python train.py --n_layer=10 --d_model=512 --n_experts=64 --experts_per_token=4 --d_expert=96 --d_shared_expert=192 --activation="reglu" --moe_layers=[0, 1, 2, 3, 4, 5, 6, 7, 8, 9] --router_score="softmax" --normalize_top_k=true --routed_scale=2.0 --balance_loss=0.00436 --balance_bias=false --init_std_router=0.0358 --lr_router=0.00111 --vocab_size=16384 --norm="rmsnorm" --norm_eps=1e-06 --tie_embeddings=false --optimizer="adamw" --lr=0.00117 --beta1=0.9 --beta2=0.95 --batch_tokens=[131072, 262144, 393216] --seq_len=1024 --train_tokens=1886000000 --steps=8227 --dataset="wikipedia_en"
Below are experts of layer 5 (counted from 0) of a mixture-of-experts language model. Rows are named router (the router's row for the expert) and show model dimensions 0-127. Each number is 128 + 32 x the weight over its row's rms, rounded and kept within 0 to 255. Numbers have three digits each.
Before each expert's rows: a language model's description of what the expert responds to; "comes before" lists some tokens at least twice as common just after its tokens as in all text. This comes from a sample of Wikipedia text that the model never trained on. Tokens count by the router's weight.

# expert 31
It responds to: Prepositions. Prepositions starting locative or temporal phrases in prose, such as in, of, on, at, from, during, along.
comes before: " the", " ", " a", " his", " their", " this"
router:064133139127137124147042140120178075102110120151121155125062120082118099126146169130135088130134125169099145146114097118140096160114104157099097153151129091142166070130141178144136122104109098188185098092117084140134117187096103181133142141107165124173135122160089157155145142121180107109130110129123126155190144101155137048164072180152169151108128150177095180110076132146093093079111

# expert 32
It responds to: Table pipes, word starts. Pipe and semicolon separators between numeric cells in sports standings tables, plus capitalized word-initial pieces like Res, Reg, Aud.
comes before: " ", " —", " −", " +", " .", " X"
router:175116091156153114138093146131135103158150143084107135164199160184120156174150118133137127099132158054094113156158099143170171151113149134178204116149096068124107155109093125053076137094126159162071130115117154104128180146087142141154127210128165117081119118139110102131116170129091162101102116172126125171049124141133109109149153133121150100080117107121139114132190098106146147157077

# expert 36
It responds to: Results-table country names. Country names and codes inside sports result tables next to athlete names, such as USA, FRA, New Zealand, plus table digits.
comes before: " |", ")", " –", "–", " list", "U"
router:161120075140076101136078088112145104171132141092098112164146192124189148041114130119156132122142186070120144133106202094102151126098114123088150149100090123069161106165085125190118108150138117160204155169134192100215165150133168160098107143129119112071080138099143130201094187162168109137101155126165145196130123156090125088148130146116157069165084157090121118055112100110143172172154

# expert 0
It responds to: Sports event headers. Dashes and year digits in sports-championship titles and list items, plus in, of, the opening phrases, e.g. "Championships – Men's", "In".
comes before: " ", " the", " Born", "″", " World", " Men"
router:122169138139160137134104099142139114166120142186179100148127128089082100112135178100112107120104126104162125150182154137106167103079083133090150107152106094056115160112150154106113115132142084121135131127135145106152086108108145181184101181120117115117111133203153148121137183108155158085097137152115137137135125077184141100116096116111127137114126131130137186076192134061130169112165

# expert 19
It responds to: Table separators and career verbs. Table pipes after a person's name in sports and cast tables, plus biography verbs like was, joined, appointed, served, returned.
comes before: " ", " a", " the", " American", " to", " an"
router:151148148199089119066118158096162100139162090087109113139084087149088106071096109163116103137136136111113128150179094143143140178134102060099151127115159093164126142169072072134166123094135071111072099161111144130104153088146187100126088097172083074180144094096134115103146102117129155127118123109097077132101127093149159090153115080069160089189139141114156176143146170062109136126160

# expert 34
It responds to: Abstract head nouns. Common nouns after the/his ending a noun phrase, such as story, election, campaign, season, condition, scheme, name.
comes before: " of", ".", ",", " in", " and", " was"
router:085107098075143147131109159160097218143128103128174130093164136144121096151155169145098087127153130050091104146075141097105129157171143129202134155124159152094101122063133080140094118192117153036144077116161204105162154101159084095108114076065116142127149132113152168096044149090109111140134120131122153103076222114128081158117149156100138082204200137091140124106103063144097095115101

# expert 13
It responds to: Newlines and year digits. Line breaks after article titles and infobox lines, middle digits of years like 20-0-1, plus verbs like led, composed, designed.
comes before: "-", "1", "0", "\n", "2", "8"
router:133174173107089110101126163126143122100109068157137116116145112157120143113097161166107066138091139188125153067182139136123068113122155139096135146143143120116099122174089192083148119129156135047074122125118111160124140117131067111182101125169144153110158078109152109162147164158173125109136135191065148137161131144115146104105145168112142132123177108182168141140216138124143162155130

# expert 49
It responds to: Space before numbers. Space tokens before a year or number, especially after month names like In May 2022, plus opening brackets and infobox fields.
comes before: "1", "2", "9", "present", "from", "Japanese"
router:136094136130093118125121097127155098108126082185123194132152158116177160171131146115128062168077063135086128147067115192111124100147174088069143105163146138150150097133123107111101103143149141165122149173099141166120127133169082116181161181149130096137185161170160120087162084201095063072124174162097092110126185123124107150148122172126133108118136187103178108075115139178138085075144

# expert 5
It responds to: Field and subject nouns. Nouns and suffixes naming fields, arts, media or materials after of/and/for, such as music, journalism, guitar, education, television.
comes before: ",", " and", ".", " in", " of", "ing"
router:081098108136148139152183162155109204141114129095163118110202160100121153097096112124146154191160090088164096135117148080113104120164161152136073168092127112158127095077061099109121174141121135055111097152135170142106175062137105078098079101051133111168157147163109127117147115154095100125128084118158106117140176132116096203139118111108080067143173074145162060145142077155122123127077

# expert 33
It responds to: Punctuation and heading markup. Hyphens in compound names, == and === section heading marks, table divider rows, slashes, en dashes and line breaks in infobox lists.
comes before: "\n", "N", "S", "L", "W", "M"
router:096106163136156133090137097132104131140097159188066150183151150196118076086164159128141128139072186199145166129107186094089113129048121115109095053121121125140113187148187130098095115126106105129087136120139045184092112123117141146123091167158094141132100113174105162120143143118108136137109092161198109075134115154077177119124170125152146095170078183126150132070096134170066161139114

# expert 10
It responds to: Participles after be. Past participles, adjectives and -ly adverbs right after was/were/be, such as known, due, such, based, located, separately.
comes before: " to", " by", " in", " as", " on", "ed"
router:103152111082167074128177133091116115173079135145162101140090110102108096080093153135140135114158136100120063135167077100136180159130141105137129108103185082107158090169182128117173164175073094078138092150131124161123131108116118133074132093151111076095184117112059121114133109148138146128150102098136150153142074166171101125138125137136095125094094069123168124215169129140148097157109

# expert 26
It responds to: Infobox fields and ISBNs. Digits in ISBNs, coordinates and year ranges, plus infobox and taxobox field labels like Born, Genus, Species, Website, Succeeded.
comes before: ":", "°", " |", ".", "–", " /"
router:093142132065164144132120122115111113115165113099130070165115166124111119128138134078109143152116115125105157198173159181136164142088134135108090151148132150102168155112120152177147076157124135155076120095166091126117138179131162176167179158132087107148048153194122189089056129111073158141107150085139137163103151131079120067141146178166146111156062180193164064137096163160083127089137

# expert 28
It responds to: Place names, table bars. US state and place names after a comma, such as California, Alabama, MI, plus table pipe separators and line breaks.
comes before: " ", "\n", ",", "|", ";", "-"
router:180117118149139172139150113127105117131186100116196147113187158145146107143153144110146129083132191087106155146109116128094095182055112150097132136182123183141112148134079175137052196117102109159107136108131134162068115133114165107102143132153134111074108120178151139128153100113120125109114112114140130129108050141095135182147111151169132128200094158150129087121153082193128178150124

# expert 50
It responds to: Clause boundaries, connectives. Commas after introductory dates, line breaks after section headings, sentence periods, and connectives like which, where, when, However, because in biographies.
comes before: " he", " the", "|", ",", "==", "In"
router:160148078140056193094111151122189107147114112143113097090142102119137155120098054125055092101139171136105113173148094111084094103166157163115153144154130124099077098135136106126084117131180133155087121141160150123157112112075155154103100125134084202208087106081137162128111139113132153124163161145164113057114133060090081183106088063120165145076148137124158181189142160178159118127125

# expert 6
It responds to: Sports stats separators. Table pipes, list dashes, semicolons and minute digits in football goal-scorer lines and racing tables, plus country codes like SWE, ITA.
comes before: " ", ";", "',", " A", " Website", " Ret"
router:157158115178109127109083089119153116088106114113152135144151184180122138123117128132192091192133152067159177141153136138201165141096154164123157073111101134139087126152108114164160048091170096099100089125105118100121092050140214149111146116141191134142167140110147125149114076100107101145101122121097129124071117136135173025085189099088105095097092149162195075127071099145142137096152

# expert 55
It responds to: List-introducing punctuation. Commas, semicolons and pipes separating list items, and words introducing examples, such as including, include, such as, especially.
comes before: " ", " and", " \"", " which", " but", " including"
router:166123110117129144118094099094096122185086083086098130113095089169095110176117093109163063138097133185101163058082150141169110140106173098149142094092185100138129085101067180108148132054200132090172179150115101125125154117155155164150161192141146150116100181081118086150168112143157132149108070143096144122092138159120160129116132104074141073115101134144152097153098198161132162097150

# expert 57
It responds to: Birth and death dates. Spaces and digits in birth and death dates after born or died, plus born and died themselves and biography headings.
comes before: "1", " ", "9", "==", "2", "born"
router:155131141124128081078170124112138118155084151110131160145133144116105087119178120079109120126103171195120150167089097137093117129128150057080199162154159114058176126169073139141095136106135115155190128110110090130107126109136095117114051146065138111144121158172082095164171102161067116161119160140164120128105173095184117123109134133094134139103165106073142141079189099154169091143107

# expert 47
It responds to: Units and percentages. Unit symbols and the spaces or percent signs around numbers in tables and coordinates, such as %, km, kg, million, sq.
comes before: " ", " |", "1", "2", "3", ")"
router:135096164132128165163109109122132102195139218080096149161184200144173106102177149087204145095124126119104111149128147120101080109132117116106093136098144144109133111099173114157127100088081098148123116096125058157157155146128130125103104104164119102096171134126147096162128154133117091100082137153168119145156071113138187110089105173174125083103076096160111145093136102089190128172164

# expert 9
It responds to: Possessives and ordinal lead-ins. Possessive determiners and the before ordinals, as in his first, its second, the first, plus digits within years and large numbers.
comes before: "1", "0", "2", "8", "4", "5"
router:167132169125101179134129129148140124118109160140115145107091104124137181151099090166161090089092090182184118117184104097123065141074154086118164145113175134125151106119106147125185179128090201190066103117157155055100122176129169133124105180119129111127144078113190113127095120085102168151153089101140128139162121107078141129121084162118100140109162178123101101125061132068143165164165

# expert 1
It responds to: Personal name pieces. Surnames and given names of people, often word-piece endings of foreign names, such as Jones, Gorbache-v, Mangesh-kar, Koiz-umi.
comes before: ",", "'", " (", " was", " and", " had"
router:089078081169159168153119132140094214096149122153090139155109137148185173089147104158129177128115089141164096138101081159152166141162092163142141146095085168193125142131137102099132158164137157091134133118076133110068156124132139113175154151065128103176118074074138121135033106124094098173148127113125122083195122166117121130158133125188095152138125155118110121098146127137123103114100

# expert 3
It responds to: Quantity digits and numerals. Digits inside years, dates, coordinates and counts, plus spelled quantity words like two, three, several, many, few.
comes before: "0", "9", "8", "7", "6", "5"
router:170135088121159127106154117137135141152108153128173106149102113075080084149128145137076136077081117151118111142150148119106117094133165134083117152133174174112144089158158137107145139138078121104128105096131148154071162197142149103074135172160142196085185121199105179127050192129089163097141117145156104109105124085103183118125111159136078096067140132157180097162100068139158102159118

# expert 39
It responds to: Table numbers and durations. Digits in table cells, election results and dates, percentage changes such as −2.3, plus words like days, months, weeks, life.
comes before: " |", "0", "9", "–", ";", "5"
router:105093155104128135143114122135124117159121159096149135179164122161067073172168125111156129165107159102140110138122155188137158140205117094122149207176116107109092145118143154158161096158114129145093096126105142165106200125112148152093088117119094094093108179124133139076092166126135178070137129132182113166093094179153108173139155099156134159126070141083114129139116140136151126161066

# expert 44
It responds to: Roles and kin nouns. Nouns for a person's role or family relation, often after the/his, such as member, father, son, President, coach, daughter.
comes before: " of", " and", "'", " who", "8", "s"
router:156111109147126121125068149122126129116165146151203139070116110109169127113139068117154119138144163138150164156103114139097134135116168171123070101132126104107095129131101108117136119115062171079091161077077137122126149182178093118180141133117116105083072104139102179114115092161191105133072120098159114122095211149140079161126144107171085094127098155139179153096106128118099139153169

# expert 46
It responds to: Digits in stat tables. Digits and signs inside sports records, score tables and election results, such as 10–3, +22, percentages, durations like 3:14.
comes before: " |", ".", "0", "–", "3", "5"
router:144107086133155147116116079117160114098116142102191087171126172175111160198152145107114152060091132073103083135119132115142124096124176090093090139136103194085142145208204077109146167121099160178141108079099148123079137090095152064109079126113171181082130167112100177108128154096070118149138059129079128157094085173086180152131143115136143082130125107098108131144111128097157145101098

# expert 48
It responds to: Infobox field punctuation. Colons, line breaks and spaces in infobox fields and list entries, like "Province: Udine", "Preceded by", "=== headings", taxonomy ranks.
comes before: "-", "\n", " States", " United", "S", "W"
router:129139163127146137111123103101139144085175120136122191097140097118150110157161152106218133150176153094118181160102170111119153111104123174136136120191177129086113111131089186094188095124142074145157105096129132100135107129171136147184105213161136137103139086164068076126104115171127133164132111172135056181142099104141101123111159111071150105122112111166140106120156166153127085142068

# expert 8
It responds to: Infobox units and labels. Tokens in infoboxes and lists, such as closing parentheses after dates, measurement digits in ft/in, Location, Website, politician, footballer.
comes before: "\n", " in", " (", " =", ")", " is"
router:119128116085146137145173085096089178174107144110156095138149111087083085158120119065152163157119116136140099068126124129093091168137099148138179097180150102050087110107126162149081165128120113117101134095103106127175097128120110070118103102163168111121155117113092092152122160126091147096078077101052091086087065166145145091059143112149144132197091114172157152122163141134100083135140

# expert 41
It responds to: Inner number digits. Decimal points and middle or final digits inside numbers in vote tables, coordinates and measurements, such as 39.7, 42,698, 5.08379.
comes before: "0", "5", "4", "3", "6", "7"
router:160136158086156109119045117104141109172139149112133153111126190129053125108194112131137079073131092180125158151156135113082183182139113142091049148136168163151149152202115128102159080116144104112193122157088133126149066169103140116146080156130191152112127159155100108151115129147151112137108100106110157134161108056119148205101117123139158156123145124153177157136134173154072168112183

# expert 25
It responds to: Line ends and periods. Line breaks ending table header rows, captions and paragraphs, plus sentence-final periods, quotes and closing ")." in lists.
comes before: "|", "-", "\n", "==", " The", " It"
router:164167162121147134082114141106171162108122087096113083047166118163124085121172197138129147160117144156093160063139129170135134121136116204101136158095098188127095177155116170115106130149137112110107159153138044144074066174163116138109113099132113162146107136104194043127160126100108145134147178151142142110152083071107083179126174145127169098127162116159098117133122097187182100125174

# expert 63
It responds to: Main clause verbs. Past-tense action verbs and auxiliaries right after a subject in narrative, such as had, began, made, published, took, traveled.
comes before: " the", " a", " to", " that", " his", " in"
router:044135155165156186108154171076126085145098105147084151143136131079126112046094177167178123066184134127104158163128126166087122198169179114144119147157162125148161186173133129158156156101117151124166109091167107158111145179114097123080154084161060115221142140145146122112139144135214100150164156153097175082109132142209106051111107142141130162113144073133108140129137203111101190146095

# expert 16
It responds to: Institution name heads. Head nouns of organization names in title case, such as University, Council, Army, Association, Constabulary, Corps, Infantry.
comes before: " of", ".", ",", " (", " and", "'"
router:125098120110089112132121141162098255116157136166116125106196115068164157147197122071101137149145126138168130150126137098179174106110067174188163109080121145075129109068099116100036096137138140079143107094138140114121155097151098115137114141095109099158126147175137140071060124093171111121069117103107122194124149121148098134140106126138087099211133122162133110159128164108090059105134

# expert 23
It responds to: Numbers after spaces. Space or leading digit starting a number in election, statistics and census tables or prose, like electors 10,334, March 18, $.
comes before: "1", "2", " ", " |", "3", "0"
router:134133203095127089106092104126174106110056173135118070140123165126096112125179158093147100119143138183160134115149132084114165156162152101102060127151152185053189087099189097128156078172132096183152088094148080143136113156174148190137187107126135116117135152163147098118132130196094130178148149069138093121117159165121188194112176122093180102123092144066123141105173082109116087160181

# expert 14
It responds to: Numbers in table cells. Digits, spaces and short codes inside pipe-delimited sports and racing tables, such as lap counts, points, positions MF, FW, KO.
comes before: " |", "1", "3", "2", "0", "4"
router:166140121119090091128123082135152130140126124135130109183121108147094148125053169147122121144159108099116176191198214149154151162082091207085148076125094119149148129111189119153134113111175163160180126095167090135103190093178159139092166126118148161082081137064116169125117119074146124150123107091146134169117187124082202141117099152156138145080111152120106131099154107176129173136210

# expert 11
It responds to: Football career table years. Leading digit of season years in football career tables after a club name, like 2007–08, plus Apps, Goals, Pos headers.
comes before: "0", "9", " |", "2", "1", "s"
router:146119140108128112109121143141170127109168062081143102133110121161098162155163175108161113130112142129117105115107141155129137095128154139034143164094108137131131105163177083164117118204152156141099133153100107186088142143138153183152123167166134112081117139159141165099141182068114109175174174202073123108103126139126172176056165127060108130071134173063181175180149160156136127099155

# expert 59
It responds to: Copulas and closing year digits. Auxiliary verbs like was, is, been, would, became, and the final digit of years inside parentheses, as in (1972).
comes before: ")", "),", "–", " a", " been", ")."
router:110184118122176163071220119093112136119120131114071096093113085137155074098123112141064138185110130137112126171131089150118103175094148117098123119122202087075163147112100190196137147083097132079152094140185094106166149134152147101097109150139135074096100127068147124130175082104137154120071124107137124050093111165143143158071139172129159158131134169137117113093137107091080123148144

# expert 35
It responds to: Line breaks and passive verbs. Line breaks ending sentences in plot summaries, lists and tables, plus passive-clause verbs like under, named, appointed, born, founded.
comes before: "\n", "-", "History", " by", "See", " See"
router:151154121169125162088130150126137085136150176130177151039123213070102098131160078157199135091144150077143144123086158079113196181155079139122105131139132125159127117159101132125120160138134138090141157151140087175055157184152140158094088085163151161125087143105144093124158093132143115067155134110123182163106131131127089125118089171103123112135064113106100144148158116123103138137157

# expert 37
It responds to: Time units and counts. Nouns of time or count after a number, such as years, months, days, season, album, plus table row numbers and year digits.
comes before: " |", " of", " (", "\"", " later", " for"
router:149130175096123125151125125143097079090146157134202148092158137137107105150107125116132098107146104137126169089185110133221134095118169122130153191129106149144159124140130112135089135073109160105133185161125149146181093101152174129123126104131155120158134055119166141159109085108110173122118121113083110163151086175181149149124163080080117096192105202108110177182095127095165096119122

# expert 62
It responds to: Surname pieces. Surnames and surname fragments of people in credits and author lists, such as Jones, Moore, -sson, -mann, Kurstin.
comes before: ",", " (", "er", "man", "i", "en"
router:126063129136124138110110116112093232099080116099122168156118126149134124083134114119151203118126070123116109127098062173170124108112108093133130165112074131171053166165159091090119182130163111132164068085144128106148152142139112123177128162120155167178146102107128114158136117189083092165087084105068142132163138144170120071190158122130137135166122099097096110128179153120117105126144

# expert 40
It responds to: Latin taxon endings. Word-piece endings of Latin scientific names in taxonomy lists, such as -ensis, -idae, -atus, -us, plus leading year digits.
comes before: "0", "9", "8", "%", "7", "us"
router:157143128158125183089146108086131099170063148108146122104061103138143112173129090158142190073104122152142152161088115140101145112163147170136159117080139174114117106144143192147089082121118081124209151130119076178115132116144114139075173089172116111072110159149156131131184162183129110090119097107131131194137129142100116068125104157113122142165114133186079110156156139135140139120099

# expert 4
It responds to: Temporal phrase openers. Words opening time phrases in sports and biography narratives, such as during, until, after, before, plus following the, his, pronouns.
comes before: " ", " the", " was", " season", " year", " time"
router:112128116096138167150103143129129125118133097151077156134151180122180184125164133157160080078141100153069151140097079129072107094109112136110124178171140100073128108151083087148140101125182104159121110129113086174152060082107141119133155158146108142172180114174143147149154142134060162111115140178117080112165146093159139172153134104133183157055157123144107184135141120088175055092156

# expert 2
It responds to: Sentence-final punctuation, nouns. Periods and closing quote-periods ending prose sentences, final digits of years, and abstract nouns after of/for, such as interest, effects, support.
comes before: "\n", " The", ",", " In", ".", " He"
router:118139105149137190161149151128139150190088125100154129096142119129088155148070134133091120160205118071185079132112121132131119172166176172139113156131122134096098162087091079134136173168147117081094114150142150118086173091104073080125133097106160165096135152088168100146109151113166113128140120073179160112089174102128053189123148133145079147143127095091119135126167056134097164150102

# expert 30
It responds to: Prepositions after content words. Prepositions and linking verbs after nouns or verbs in descriptive prose, such as of, between, near, using, located at.
comes before: " the", " a", "%", " his", " an", " its"
router:013167154143138173144108140102168073086090136113060145130095119090124103130117187173149072095183084171103133114122128130110130157171155149098117105132114127196186110154093171184181153118107152175152112118173161104147093208142113105078160141157108108129088101128117125128174140109108143055168171108111178109131088189155152069106106155169141163094106131142085113096121156119157142126123